From a checkpoint of a small mixture-of-experts model trained on Wikipedia.
Size: 12 layers, width 320, vocabulary 32000, 42.7M parameters.
Experts: 24 experts in each of 12 layers, 64 clamped SwiGLU neurons an expert, a softmax router, a shared expert of 128 neurons.
Training: a variant of Adam for the experts, 254M tokens.
Below are experts of layer 3 (counted from 0) of a mixture-of-experts language model. Rows are named router (the router's row for the expert), gate (a neuron's input weights, with its number), up (a neuron's input weights, with its number), down (a neuron's output weights, with its number) and show model dimensions 240-319. Each number is 500 + 50 x the weight over its row's rms, rounded and kept within 0 to 999. Numbers have three digits each.
After each expert's rows: a language model's description of what the expert responds to; "gets" lists some tokens that make up at least twice as much of what it gets as of all text. This comes from a sample of Wikipedia text that the model never trained on. Tokens count by the router's weight.

# expert 13
router:553536508361465524430482488527483514523541464512488562423549523445484521412454579465500554506499567498536509539572521516492531423379644572437511511400559465445519512352474450461616449421456510457502515475589474450428518562443500458448537582
gate0:509465473515502563438427528483434493507512497490494501507393540478539533508552487490419544449556507445548593469581508419515543496532353479559558513581491608552561533545436505434553436547453546545487545411504538461613485465502531453583589508
up0:526494568501612374514509471520581461421481423488440441375460478486557506503462464451504526546488511479515451484550660484562479454503443413443569463512482460543422586500521512501412492555497461472509530516500542462473515470518551503493510488
down0:535491546426468536401455375431488461555482413416466485562463475490470454487556427470463640558575457453420492438427517613495518497507546435460492484474512559513528575471460505472450487490483513496585445441512465478546434461518475462492492451
gate1:495523481469539495507485499501530551448530540445501488492579543500534377507528445518456473549467451548573475476500602548527532501485463587495426451491451453497549502545487496495482526514545554496536512531520453550476479446586439437477444511
up1:480489583459557487463462477467488582435567473492573536511549487444553382480443590551530539536515503543556608446449524538560533386473515461520460491536421490446578455535464491485548606371547521460487495530571438499437555481578487557484555501
down1:448494563401453524519472496524451478443545453502554593633596460466466378482519522535502486493497553475425461486506499585447538492449469538543503499455522505510473509513525570456405557483513474504468520472583522540447508570436552536559492466
Proper names, commas. Commas closing a clause or list item, and first pieces of place and person names, such as River, Canal, National, Paul, Manila.
gets: ",", " National", " River", " San", " June", " Great"

# expert 3
router:526564509535518553473497501532500442430487522516453594439542507451577521480559484395541534473507452519482541476514550460497427498450540531406542528545507600415502491420462483522550474464495422442501497507549487445500550496471495468485529546
gate0:479377585486497471455562439499536474452533570635493465649509437439424516403565531525488562560416433501448462558407488487528591441528473519470475517470494464519545454418409450478496450550573509514472498449439416472402438453498488469441540460
up0:487464582522464555501533453496508493489513555533472497626552463429425477417561537493599500452494465545488443565549398434574582444539495474469526506512513488499474539529455470460607502545492438502454387428516537499354421453489381567529535463
down0:545484459581475564414472415537516475490528520494520480466518551475502508519546525616521530531465441437533565480546446531460545480552395507544539504438498474504586494456512520501553507455482472469578527501459489508497409450559506568534482491
gate1:568604544510500454491469437571480533564455549517499566531481544545508564445486393506539436476555514542457541451597563538491503553457486494467494512454504520352533528478468468437561550490524396470552485574465545539502485459492548502423472519
up1:490508509484508506466530489459459448549522604525491514439523496520579484472469424466493492442515463549525500501468557516427532555528459534446565520530436598411457468427516387503582532468446440442501539599489529626445553470541533572497499499
down1:407539489534461474422496530522450458471490543551542535514412435514523583520447547608366464517492616484426476553546534416426533569461460458545605474477458577559539514526537468524492534481503483549379480572467522525491451537508460502466443539
Determiners and possessives. Determiners and possessive words before a noun, such as the, his, its, same, and the possessive 's or apostrophe after names.
gets: " the", "s", " his", " their", "th", " its"

# expert 20
router:464510421459500513421570453575449496570528430495533539495552583476584463555549588471485523454495415391523517443486586466439562429596490404433562502453464556453492527401445592455552518500497493407541543541441586528524482507469512457485510524
gate0:482528512519478375548587548522543493545533562521554511429589460561545504509459500483512456571536492470491474507532603481423486464444594440529463540434432487503450557478547541475543556439444442432487461546437481512517426498445526506553479510
up0:582519597550572583501494448494455522534506536472548481515417581478393545568573474441564516499475495552498458432552447468515497541549438546545532479523546534485508518523362501471432471518567443574456628392475500421472547460556512500546505531
down0:516570482543489545529500489454475483505477477429575489464534585573439528538499601544564561558569583448501505511531399556523520413465522488473551573521555505573526363447477506501443447563445509520463529474504581473447545479464462592504528620
gate1:444536466488529482482588531520585468519490468527570578528445638486552419580562502465527460480383522522423458481498442471504510423521428413451497504470468462571671457471548486575546497493448438551465501491487512454523500514641459495535462526
up1:520548485531461529475602520507492565489540444543508491442405590521532434536522545545479482407519454494451522493517459428532565473467372372387569459427508498564632478406418600520561496515524440532486482435522592534485525509532401418460477503
down1:571536407506447449439493446487516551545464498462451594546541499506620440537470481545462589491505569531517488560465509447490555483504487464504539471542503466500463511502434514445522480533490494444514493542545491463530439464445459566485490519
Mid-word pieces and line ends. Middle syllables of split names and rare words plus commas, periods and line breaks ending sentences or headings, e.g. a-to-ll, Sete La-go-as.
gets: ",", "\n", ".", "to", " de", "go"

# expert 6
router:447513541540561555575509503493538514512462584576571397545475543553552484529476509531544524452533559412600517560559447507439461398492422549570485434466425486493551439491507503503569594517458561510495495563474528568400447505529438558468462494
gate0:540484580457518501537560474457468552518540497475548445494481430508563551447431567446574518530542452466432421460523547505470638481478480627498412523563529461468494553532479529576477535508429491462459508532545519531510494485421472497526530417
up0:509471530511489466502467514490507510533481469481601515447493433453524485446426543444562476469492437510433497385489467548461532539561523582525466518512470538528430540616452546556546495461406542436468487602455530561424484441475556559540563454
down0:528431481555471556540496480446533495542528542547583523451413491513525462512500453557573578486552518460496524511514340538463381532446444461546525542558476471465508465516449500518436466483452417524494507497481435609383487498416462475551432606
gate1:545467469486473500506518563646410499450552530480511498492578389436435476509520548541512562533434384493451507480477531407491543530407529536559524489584517526519471502444438503488539478483456422464472437349447566488541570498554470526436522492
up1:483398442508464507451514461557417445425441561457502431510597393529491468588492495470514497524446470480485551545466463434498562497375505533571549439533451528536485462533481484472566510487493462500499389415486520534538575460535483577471506498
down1:507505523520499420573492499449592486417433536494582453516495424557510412444466424514461502445508526548477457534492567482455489506437488634522532505543439461555417502546547583414424383499498512438550360477507483532404496439450489506537505422
Conjunctions and quantity words. Coordinating conjunctions and small quantity or time words joining phrases in prose, e.g. and, or, but, two, three, later, several.
gets: " and", " to", " or", " two", " for", " later"

# expert 16
router:488529519462501518462525556464521468449536418442449478455383433477471402481481590524526510442415435573442477550390500556511554508543450446537488477497527468548521422486521482508487488561492487476507516481535476583476590515446426475450485513
gate0:497545478540427433606540430527510539573538518415529433388537523542535503472495620589565496532505540511492492426402535489387514468476471540559481540444529544474536469406547518535444520492506507530439487547405395461501467484499498568455403496
up0:571479532483463404516615544486537506458613556485570504393542507579493510581455502465578456564437536560481506477447530449454372457478473552517454509588507554440559420483487478507491527448498549484473588478524444464461486466548473587404506495
down0:490479459541609494496455467579479490594526433525516410502483547482452476521575555446437522492427439436558402447448559441478615496452485474505429541483476468530536519518541465446556486513467507505471548518474469486449523496427546550492427507
gate1:522460453484504397454580510507596547547485530511553505582507507477568530515547493474355457492404461426453494486477507622545532506432499517455444478576488422497461560513551530453411636443499571569504540559426432490554460484495459463417445437
up1:545437455489574569510396542501479561447493534498450463395460453497505554559476474507611493514550497567635470454498443449444491543446461530522574560487549575448574483476344499498562431516443506438441584427523569449484535481472522597456488540
down1:503524590537457560595404520477504489478459523463424493418678438521554477515551444467474497531496446455409529453526454501481424436504558451468426545485572507465481492521449449580554471429510484470492547424494514560456457485413626509507441557
Word-initial fragments. Short opening word pieces and pronoun he, often first syllables of split or foreign words, e.g. con-c-rete, Char-red, re, co, He.
gets: " ", " he", "c", " P", " c", " He"

# expert 1
router:596472394507515523491531527498536547560533557534517447409448508465453503521527433513491467463527438506416479545471550535583496539510554453508501457523473454503440504398469445478438444476423550577508545503461427507508457460538498560589375514
gate0:539424412552461436558440496490580365510399441473412478513551510407472477523497540431431496506510455480536542458476470450465549518496594510477438563437513542568495437588431519522518461502479493525462488515483453570543492442444436553464465460
up0:471498581488463501593592489490496444444543494483517479473540490377553479498547449410569518576540427586525511551523504387419536476511477433510420461573564497550449477459499492491482482666429470571421530568474438522465501464488459516467426438
down0:556432477464435542446472525412498532452490422554474498481476412444454545428551541416567496373493502554527529608535428416544538428528452459558515440479570477512503446488443504492551434518420568512465498528506438582561579507497577448497598380
gate1:458419371503458528573448559429350469525478466461444523568460549495472450575393493477521520509404500531517410567492523441541431542532490498654546514528578422399467517549526490565513469601494422410522441533407474539521509566489565485447514546
up1:515392412482465523518518548497392428602550529516426471483448492425472468496508573478597582478415475500489395481460594503563462481486447453563488474551555387446532509533464500480521468585499522533493441467506497591528457513382496437478552425
down1:544439484516488528478602506538484498402571574486555517409580461462441560518591543549508435474560554525511459509470527458478550517501522481534515445486596611526391480447465386545543551467394523505478486510491546492445479507510616478513522468
Table cells, numbers. Cell contents and separators in markdown tables, plus numbers and dollar amounts, such as 1, $1, (18, and ---|---|---|---|.
gets: " ", " 1", "---|---|---|---|", " 4", " 0", " 2"

# expert 17
router:537483539474585497491462523579481429477450407515503512549492497538556477422450464528473574462533457492541492508500497414514555506513521477503580531515503461480517530511615527445620512437441404503554520464511579451418480585486506454556502603
gate0:441512500490576559540436457574485426484507540547499402544456555505429446493497477464479451443480526554537465561489475494470430447401550524455462558450476484446544489499606500558538562463489445585536572547434448524491456594542487544468477548
up0:494575510541598535499570465543491413510456491572498458531526583486447468461421413404413521450468517605450576574453530465487371503419571607483445545566526501489460462534560454491531502384492443553611588455530463529510536540508509482553432443
down0:619444543553531442566557458546493509636527513552385438532470552460510516541476484505582474601481437536411601596519383398525510495554499480453531486495633446500510444518506518542525541415589496569499469478508534528494491504474495474510465500
gate1:446497586511389528485512535517486432478478535519459542541478459453439394415461556529420528499569567457527476570452475557425495515521588483602494450471468525543535569490492504459481337498526527536455580588558542528527527555544463587574454465
up1:421544466474530527498489509616563530449478551550528498533481517411479532550526545546441496423526532483546514501476483531468489512480574517587582456402440392519533504483540527528529490428494483428431506518554559528574558535580464549464412532
down1:508519457466464499483564426445549586453463464464553499492478492446484529477462455517474468561456464526515500583526591449548501474491506527484601468448622499410532498463422525455435498481419483485525426487532573492500459453475515473484513446
Common nouns, speech words. Ordinary nouns and verbs after the or a in narrative and review prose, such as number, note, meaning, review, said, plus opening quotes.
gets: " \"", "s", " that", " time", " The", " number"

# expert 14
router:555593510568497491562452471455578512435479535503597523488543485505454450574484500511592446603518571518521416428524485482513362410484523627567470535513493461470452540535485481483513565429511452506463428511446439463451492500551531489558483407
gate0:520484555516527470439559481481523453507497511565459457423489515535519464615504516564481469567532487480495482452542482508445456628532485514501449574506490502497487458433483450484510460506574448563458556426517530482479482491565456594412399496
up0:498540548607487455473517471401605493566509493536582527449554458454435519548409482545511475567600454503374454528537487465499416550503488492638508479526494491539461541524519437555482496512470506478474566486421434521491555486580361500554464448
down0:581499532463446608477499438587401564505501488485541521559514482439517440518532566560541455509442486514490567510562494460568536513550487487482557495508499534463622499488461523474609559515564525485431597521515586572543454431448514549464477527
gate1:510476567447530518608506390469493488510455578427580448549504445528539388484481497473519470513538505428534558552463423523493444524555483544564396471522539602510547559494539470625527590472444477435432569575504478467545491482489551554478626526
up1:541504564455496541511512490482450478529550492547507515596513493551592510501466523485593469475556522478425550445419438505455531539544512486448429518507523537461526470552535544552577548450475559436419508502624513431498427498495487421495622502
down1:456541441531533533472523453494546492569411546623488498420463518461498462612448474490471490505479533393599448450494448437482374424483538497477489475497513471530504504553492481455560362437540466580593509421441503477502532485466487498591436463
Main verbs in biographies. Past-tense main verbs and event nouns after a subject, mostly in biographies, e.g. started, joined, was born, released, died.
gets: " was", "ed", " is", " released", " used", " at"

# expert 11
router:367595538575426483586513535514483524494472463498539483529538506498570529521507418405470512617515582491513562487537463456480569422507441555538556535498548576542560405569555520496538510523532491475490434409416551472417561511575549565524501486
gate0:492533461450521599520514541511479472519459554487468498483522426470516404529485576498436489420574457498548457537592463529500457443470543554478519445474512481590404447489475509446529518460525388500532467455405572577559567524446450470501526526
up0:448549504514555545532517487518482449480498528558472503490571453499457400525496458525414395513561575416526501545506474581439525506445552422492513536553555551594448529481559438413518480549518471560542452431371619542523525577469497510430491556
down0:444533509564431527515564454532506497506464467519454619491553641543502527460500514522522422623520414425542568531439473428446549543437512430491473551461462495556598483450548458626557473512567510491589521458566564453534358458557455554428470506
gate1:439452430559527440601515544502428436460493498551464544504469539506443496497541444491520505451546471498503548460503556514522492501485417398602520443457451528517541486577442574503499563487513510536515469536419453503500456568539520563482513400
up1:528504488461515422560373574509435510473490499523530593471450517509480539423426523476512594460528469512483566511539532505473443394618463514503487491464427457495433571514437544449462554593528482464487485512391526530569429529515442489523536457
down1:561401550505482474513403445501542549573479540553549483498449492540514549483435561479445457520525476430482516597422509478486455516497545495494419585505474486581414433487496451622543402421484471482559560479582511382485479526533526501568353604
Of and linking prepositions. Mostly of after nouns like part, ministry or front, plus with, for, by, through, semicolons in lists, and suffixes -ing, -ed.
gets: " of", ";", "ing", " for", " with", " by"

# expert 4
router:498550467487397493545481443587519530483459545433482432500511623499452469427477495434389514497479467472571452532483507605599478548422491501502517576508519531535513580437491491478508482593607490446527420430444476527532538488485480501486410544
gate0:519486534679521582523436523536456473502475419485504553451387448382597510477564611508548450549483477512473514495527471410464519509470551428507515549524455443521489486556358478497571465498508464542437513530411493568468572514511444554515466551
up0:455542518606552551611391503550546511608524493556529458448388434374578489561481545559491490496518447491552508499555531434454569520422509503535487535435487454499398482543464530527490499449520507530457527522465479572414550501500453528544513535
down0:466552504518524450514480479456566528602482464559539450526487439489503544496461565563466350504429518460469575531514487543477513478448568501510520527500601464418416405473570435512420551508607538482482466460473497565542569519494475482550463558
gate1:484464579560529494536446543531490520518530438437550446481379461488581492537529539572526491495514521564500517453555487572473433483651522458606457475516430505440568465642449596486583535571488390475514475478534554534477502583543474549543502504
up1:470564481472522445463474547537543463515524449495443489434488469439601549529504458571498519498588470547492463454503513509484470464450532471553525551576437545459517451476490618511584443401420412511542503428500536478549485474498490443546524443
down1:523576491515539565535498447623525464565414417482581439477528519538563599541518445520453536527512568537523545369458411471451538527471491490487587546476468506517546438545605467510528582556476442413499531517533530489481555477535467524510443568
Separators in tables/infoboxes. Punctuation starting or dividing fields in tables and infobox lists, such as colons after Website or Species, pipes, bullets, numbered items.
gets: ":", " |", "|", " the", "-", " •"

# expert 22
router:432503491433431431473422483474514454502534471413498500476503482503466524488526452551537515488460434451473569483478602436513461559490429501410446478560470449558464532578569612498447415538473578480569491570577461515564544432464495473536551421
gate0:551434474543509418449451572517531540469378501471465431474490623509592500442417497477471472503472487428563531525431488538603474522445533522517430417471536528495487568435525451531506533444591484492576523464452431547591479576493602547462550491
up0:512433486492462416507441597512459485488400515522534410484496539458504461439372487535515461520552491394495584422388542486560515509430526460406389493531424523493553515475530476505501644481559509421561513495455449519502479507517582498508467513
down0:578594577540439417470503534424515553419505464504578469488486523550468597532487542418519477476478539431448555423565506428472478462498448414555531459554501449510413494583534436469484523593492498460480439404521499481468583399516417532492555456
gate1:579561542482547585554422558538565472550567537534476405510521495474485522508551497517508507599547514610519423502501482492413549595455490592549392470528483461575494516397549475519564463438530463527498592509578476447407527471493535505523467541
up1:510564531486525548484450485579475496555472490590506433490515517521564561590600495610544459470547544511533429538470520490506559589431453562564436462601471471571514542420532501543489427410567471646478552557527512457511480557444587460545425543
down1:539601446437482529491481532470511507513507424524517509519456535491482489461549563406487463532489539495461427497420447477448489497343523551504507547493510508606452510473406572517492511474568498496501550501574421545535508363464485499509427509
Word-final vowel endings. Final letters and Latin-like endings of names, species and foreign words, e.g. -a, -ia, -us, -nia, Animalia, Adriana, scopa.
gets: "a", "e", "i", "o", "us", "ta"

# expert 7
router:489488507549563503584456475407429573577463572472468546490454462478465542460426489503527475511516429412445411486550449477400525546439459537564563515537532530541448485491410477517576578493455406506494487594565488545535495515499530515543478517
gate0:523484446438538539542476484456558463405511490487449461477530483618441467530517522427495525554510461661548523577468533557425464495444525603476503463536531570416539612505559626514558523473453453447576536473544375577480546367509502534434488544
up0:497456410520548572485441468474525485515476532495481477546518448559484520537539471440460538507458512593520473496406490513536514478448465581468460470545504506452489528412488572536555528526542499539550570483502423547555554428490477562531474602
down0:538545486537466487412518543418511573553470424549562540485566514505478559439519551504498505441531559563441561523417512453525570471561488539539563495547509553493476557441491487593473469379522563516572521522443579530482475451555479515559555448
gate1:503581473551536565547558465506526466521580494552472484414475458495498522531593528476506418399498541521453556436555557513528534452482429500510545486542571479534553383502515513544503522561583434454447547441493546504388540499488486507552404507
up1:483473436509478442524474500451458596472544541534526447500503522515505466569593510548574564454432514451528488507518505490425375426523442454526494550412436567464593521546516511404477518410427506517447499497495526396417520511511542559399442527
down1:527586486508567447516570520486552482508499540526599511503501487523507457541484558585571564486455577511537467509510457375507491411538561486510493462464465538600530581470544475473538537461526550382487546488489523482479556454482483477459550560
Prepositions in, at, during. Mostly the preposition in, plus at, under, during and out of, along with State after Secretary of, and University, years, month names.
gets: " in", " In", "In", " years", " University", " out"

# expert 23
router:540463493443435521423578422513470504498592455422444529514608459571431547431566436487553490614457397486520500471540486535512530557569510501518528452422531466489596551515468511499489497540503512564522523484596555462499427463489502469399479514
gate0:487556539448482483485437469521484468568471444442511445535548559553500524513491416492519441562447439507609485349466498523522511450468488468487442555488530543530526511540477514451495495503464448561452595458562553384477409603530490454570483549
up0:558481539484450443466514402491543529451478450462475585509473493475489412539548592339564556510451556521531407549539584486531460485504450523469532462548479443473460469502484510453517475606540474517439446501549531469447577537427499391523453531
down0:482485445454530605443482511463520531532516357448521572538454429485452509544470509466508556374430516466542525528518430519484516528558546498496486545465564471460456462497557424568457507489538482508410498521492496513474498574476556478517498508
gate1:472470465531526604529425577387458455474574494472516455566520534413492550567484456557509549493494379522500452487562536456575479496557475464517523458558530525482500571568474508470518571489476535508507557566542530606431476587447533532586544442
up1:483500487530540440594483545535557393487572456533546454486552543486499492515490540405559476451556531436442479408563559410472485426471482453543497489505459517431503498492497499499498464488518478507489570530519521544513422481507563476484427520
down1:432489590482472549499489524550474513475433528513472515496506509455366527421497507462520522406546439452519519485542456485372487578503532480537533500541550531435425527541444426588625490503478465579491463471480462473445566554518405516435502469
Name parts, periods. Periods, hyphens, and pieces like f and ph within names, plus place words such as States, York, England, Carolina after United, New.
gets: ".", "-", " L", " S", "f", " W"

# expert 10
router:444522433487531443516506448550612575483468511527521546519523520443490553448456503499450503509535464542459519566522503516503425471531532519460517458355507539485487523491482485400454572562461505471535481477461509576499553569594513531389455512
gate0:530595477542514482537494494497555579458549555613486480397501531484461490506427454460534516528422533523402464522511519498514447452465467502572431559521530480495433515554484576426386471497533383512528405553498451491488473406598496535461485467
up0:511623563469578520570476387466539493453608566548495517460502545539536496499526483545578454486426630596453427456549521615499480470548433474510405562414491446529483480570587576536555554511596462598454452568500382526504394398543518561434506473
down0:511504428454464490481500484467453580486481450519532514530491509495411472529475512493546514576539428450419588493493421601582423537562459489486527558560546483547478481535579527450532573509531589427547493505540419446486400478516504549479556477
gate1:579504434516524498515529613514513535465491533463502460449425498454487498592437524494558523427401494572436468494428534429478459573545410436537470506414478438476473485488400529501470519567469534563621469486494563477498570459547487511377463503
up1:453437421479432581421532517544488587613418487484476497473509498428507552560514521457530550481564447597450565525392442536497445633592455453569476510475552576476505527508452444463456513544474516563564390414472552468580535513592427482447484486
down1:529399551488569517549529498434450463495558516576439523533377463563494518532509493526508480481537562531401519514435447567579480495490487457430510473575468489525383474528442517520494553485525442479510510461501450558453527457507532480510389556
Separators between names in tables. Pipes, slashes and dashes between entries in sports result tables, plus first names and name particles, e.g. Morozova / Krasikov, De, John.
gets: " |", " –", " —", " -", " /", ";"

# expert 21
router:521437554439460531545540570498411406413505535589445492521559557462423465535520455571496418504393556510528585526443434540475544514504546539536467561525497575415497550594501526594505445483535568555510563440518494504494463463568520493462559481
gate0:485392512557533525519474576466531522519549534507511566458544462476512566546555544562631485525583480580514480437547511476479549463431433499530462479512462523451424492540484563537649530536519531505529489540535345523475538501435533403580437542
up0:474494501580549406513538534449470432441561559471386417413472508556443526611525573521589473564483554556573486490530618471498493475560480422529426411491541483484508524524519596511488496536514478488489477507516446545553534542469517428560435534
down0:441514605499471561572563535436439460455481516539413529482476583490363595446525505510497578453477529561506457471589478475504519513479550433513519583522529481501484545565527524518568453505426514440448547359499440592483553511429525468467611471
gate1:496532534443469513573440476510520573488498511429481571552532535515414479540501526527441508474517474496453540430513560456660581536498472506450478412476450617523459558492457598563605528467486506488534444551534404480478522488491544576526506454
up1:433491523475483493621554470531492514466460551508552538510493573460467502508595503451455424526454461445541461503481448465482522545499509520451444477553480515493597532558515492477474507475498542589406475402531593490457425547554610405503477425
down1:577536517403440463503544422503537494531370562605509471475561455465539654538458389526458403512499471436515483594553486435508488559518504500431553567550567568531507528557468447572527430501447476494551497529437611552612496513520510443480548536
Capital letters, acronyms. Single capital letters inside acronyms and abbreviations such as U.S., TNT, WAHI, and the first letter of capitalized words and country names.
gets: "S", "A", "E", " A", "W", " B"

# expert 18
router:455433423555585486522504477487594418540482513489527434509433515500616450504481626540463469460454459468454537506473484475483467510462531494546407450504429496520540541513544506519424551497437463469518552568468505481445390553465524524522533539
gate0:454484470513460511595507436468484515484539515568565484513492475431471520541464445477587572493553512549560414577569512552461527534502479523602529506458420431542488498511479462490603537463454592575449488489424487613457505531397499593492403480
up0:479458416540511502468479433468513486498548581497470488544504462473526541544388523529486626528493472457512491580533459540470505505509580454524504517387421490607467490563508440417485599530377522516509487574503444537472416459440468602538495443
down0:492499430458476473571489553504454544393472556525488560505531504473493477524511456484480520512439442355539530559468404476420549512474491529498419557426459534508453572541557564500499475504443524537545498477467442491542479575492477543545517544
gate1:442415426503468501535436522526512534545504528433414515421485545558493513465553443380453385427482515552586460558554463547522437492421529496567430472399464514405555429393523525538531582455501501495459508559539439500475592437428536497535527519
up1:479480395538521455444500505493548517462451467475435506505478493549517543436495465441510422416564458490518440569578468530460374432446482464585547436391456517528559518496527519512460506526399405434581542571494428523433552464505460602513495527
down1:432483449523415526565519550561499422476478434513506438470465566528523558469431488495495418457497442465563546516472400542472477424467572474549507437544475502469523453535436510516502495633535449457501503542563475576467459465479455511518426495
Auxiliaries and adverbs. Auxiliary verbs, negation, articles and -ly adverbs in prose verb phrases, e.g. has, had, would, not, a, usefully, productively.
gets: " a", " to", " also", " is", " was", " not"

# expert 5
router:577538422427464483419551522471449444447548434513490527493441543549451550483502526413544555551521522545514394489496472464541453500512510462487483409436449443523610519536507425463503446482483515509513428446641508451545441483428424484477498577
gate0:505495457487485432540507465498456528436519528400489467500435527510468495429504417469475512471507461525542484470382489484412494588442498479561383497462455449539479504546480491465474496503483468437487472456522488542613501491488538543489535468
up0:525560481558405424467469495537433539457471490473461442481512559496409488524488516511462477447484499538571503513329474439475474496453521431590508434552544522463491594463480580424577491527465462431524441508458481494536566571345569517577495474
down0:429488564441500454468506564531535551478464466433496432464489509538490441465580433580600530521475570526480434540469586474571499553605468502494387492500475513559488496502521489443518459613510529566478529482475450554515436498502435597549522498
gate1:494468607478512498438451486539423572453536449506452568439460526471516433468469482562473469512359468557484485430539477466459576593497471490445424517582599520472508579434497532434518542483454490496469462510459456557486481578542543493477471515
up1:528471582509565427482541535365391578399554455557559513460533533549515464466470461536471490537389479565493486449480530424541559542530499456519559444552458570487570513464492510548503537546403499404575487486445462548481402584537409546469494500
down1:475537430410440568591413584536461429507518467446460542534490447404498478450471438383503585450553478550437656428563482436498498512566567459511533494528488497524526470500465484494528488512494497439433539486442555483509439409560479479591515551
CJK bytes, table punctuation. Byte pieces of Chinese and Japanese characters inside parentheses after romanized names, plus table pipes, line breaks, open parentheses and foreign words like de and non.
gets: " (", "\n", " |", "/", " the", " de"